Weights of a small mixture-of-experts language model, trained from scratch on English Wikipedia: 76.4M parameters.
Below are experts of layer 6 (counted from 0) of a mixture-of-experts language model. Rows are named router (the router's row for the expert), up (a neuron's input weights, with its number) and show model dimensions 256-319. Each number is 500 + 25 x the weight over its row's rms, rounded and kept within 0 to 999. Numbers have three digits each.
After each expert's rows: a language model's description of what the expert responds to; "comes after" lists some tokens at least twice as common just before its tokens as in all text. This comes from a sample of Wikipedia text that the model never trained on. Tokens count by the router's weight.

# expert 56
router:535477483493550526465502535511509501512456466498512522474528464514506513490490531510490467456528515501475462490505522538491489525532510494488470499511504481534525473497538519535463534516504489
up0:526564486485491531528472502481473505520519521538498524491501520464502541440494490535471509482458477473505529492505470456524453525466530457511503517523466506458488545469505506463487455524527470
Description: Past participles after was or were such as released, killed, defeated, composed, plus articles, colons and digits in times and counts.
comes after: " ", " was", " on", " he", " He", " be"

# expert 11
router:522487485495544531491500515525492509520457451498513534461519462514516497479477506494477465476538538517483470497523518530489496520530492509496457505494522465507528461488517535540485537494513495
up0:509558506471506555524470501494501499520515528528512537488499512480495530462487471540471505498471500459519541510507471465505459531468549465513528529523465503488489540459504511440475476526510460
Description: Year pieces (197, 200, 201) and final digits, plus commas and line breaks separating list items, names and infobox entries.
comes after: " ", "200", " (", "197", "201", "199"

# expert 62
router:519471450483534526481490530527509507538472481478522515487492476512513521487492524521486474441520518523483465487532508529473502525540502516490464506519510482521546470496547530524468524515502504
up0:491546481492494497524485496481486521505531537512496522477492523477475540443507465545470493485495483468514527532516464463513460536477524464477506516505471527458465578470493518445462469548517475
Description: Unit tokens like /km in population-density lines, table pipes, years, digits, and words like win, won, such, next.
comes after: " ", " (", ".", "200", "201", "–"

# expert 5
router:520476483476534521474511523505499521513480478477514519473519455529504512497477541515469450469528521509475466520512519525515503534521498496502466511489506464535511473493544522512475522513490489
up0:527555518467455486498483483500491485529509506529513533484517475459520516450512492522464503485459478451523512519517482444503458524493533471514491525542476464469507511497505498460520478507504502
Description: Digits and spelled-out numbers in counts, ranges and measurements, such as two, three, 12, plus range words like to and dashes.
comes after: " ", " the", " (", "–", " $", "^{"

# expert 21
router:528489466473537538501495529514526513509465462487521529486527452515493512483482522502483462467528521525475480507515506532485510535537503522494464510489521479526531472501519534526482519498507510
up0:503558491500503522521475493505479508519504530557504524482508523471492531443493480541479509490482475462509520512496472468523438531462515468500487510533467512460488547465515520451480492531528492
Description: Final digits of years and scores, commas and closing parentheses, coordinate endings like ′E, and line breaks closing infobox fields.
comes after: "201", "200", "199", "202", "198", "197"

# expert 18
router:538481455490534520483508526528514515516473476460525507479504481502516518471484520502477472472523539516474457520514516523503498536534470525497471494509507488520536476485535521536477521491495511
up0:513543489492495522522489482490495523535507522557491522491511516492493549445506484529460512498489489458515523509494472443512452540470522475494503507513466514469466566484503523464475468528515481
Description: Transition words such as After, However, Following, second, third, the "See also" heading word, and number cells in statistics tables.
comes after: " ", " |\n", "==", "0", "1", "201"

# expert 3
router:517473475468514533479523535522507512547473471483533530481509458533514501488501525508497467470540543525466482483523513531478465527539499515484470500522502467534525472504534532536465507516513505
up0:516539489465488539519494495499490492515533539531493519497516508480497547443501511539466514505467500464519507486497465436522462539447551471514530516516477512485494525468506521454501476551529482
Description: Single digits and year prefixes in dates and tables, such as 200, 199, 0, plus abstract plural nouns like elections, rights, groups.
comes after: " ", "201", "200", "′", "°", "–"

# expert 26
router:518467478492529532484486531519517512535458477481512506468520455497510528492483511495495465474531532542470482494522516533472504533525500528488472492503514471531531448495533526531471526492496507
up0:497554507491492515536483483497496525530500530551493510492509514485489553455500471539471503498466494456507503523492469453506455540459535467494505505526481515457456561491503533460472470528523484
Description: Year prefixes like 195, 201, section heading markers ==, ===, and digits or commas inside numbers, dates and coordinates.
comes after: " ", "\n", " (", ".\n\n", "–", "."

# expert 39
router:534487480465539546495508532528505521529473465469532530493502466507513529485474531505479478476546537519466470500514513535510501527532500508495473497498507473532533484495520523538475516492496492
up0:509569488490489521544498488519489513532524533535491510498494511464508550427497497543464481489470486474509498490499480452501462523470540452499495502526474525482462532481509521458471471532520498
Description: Adjectives, proper names and word pieces starting names or titles, such as Royal, Polish, Golden, plus numbers in stats lists.
comes after: " ", "-", " by", " and", ":", " with"

# expert 35
router:530482470498539523467496529535517519516474485488520507485509478516532519488472519505476467466541517497467458506501506516509500526533498513486483506509530479518541458494543533526459527504498531
up0:512557478464496541529477464501493512533518511512505518462515511476511548439486488541469498471488495487510514487495476463512462530472536453487510534520480517484482544456497525443495485558536476
Description: First token of capitalized names and adjectives, such as New, U, US, French, British, Central, often after the, pipes or colons.
comes after: " the", " |", ":", ",", " (", "-"

# expert 7
router:510467479484521535492495533530525525530458478471522547473511474509525506477483522481492471475541538520473464484516507537478488516529497517505459505527520476517525468499527521532462523507500513
up0:527542479489487518505457488494501508516497514530507524493510526480496561453497474536480504495474514460492531513484471467501444547464523485495492538523457505481465562484519515452487471519516486
Description: Subject pronouns and articles in narrative sport biographies (he, she, they, there, a), plus single digits in statistics table cells.
comes after: " ", ".", "–", " to", " was", " that"

# expert 47
router:526471476486538528490508521517499507517454477489530511469525475506514520492471513508469462477530536510467466496522538541502507532531483516483454507482520476527539464503515516525480522503499514
up0:527562471482497522523465507474499548533531528522495523481508525448505536452506490515463478498474503481506500524494477435503445551470541472487501533529450516458488555487508511447480475532507478
Description: The, this, it and his before nouns, and year prefixes like 196, 200 after in or opening parentheses.
comes after: " in", " ", " the", " of", " (", " for"

# expert 27
router:544459485497534519482519532510526535537469470478523526480499460537517524493479521504485475458538529531476461506501515523494477541534496496486472513501527473537541481499532539532477525513516508
up0:531564494475490537527474494503477521528525538529506520482508512462495544443513477539465501493471487471503520512505473448511453531466539465501506514539477506472477548468508528451476464537533482
Description: Table pipes and markdown separator rows, list dashes at line starts, and determiners like the, his, her, its.
comes after: "\n", " |\n", " of", ")\n", "0", " in"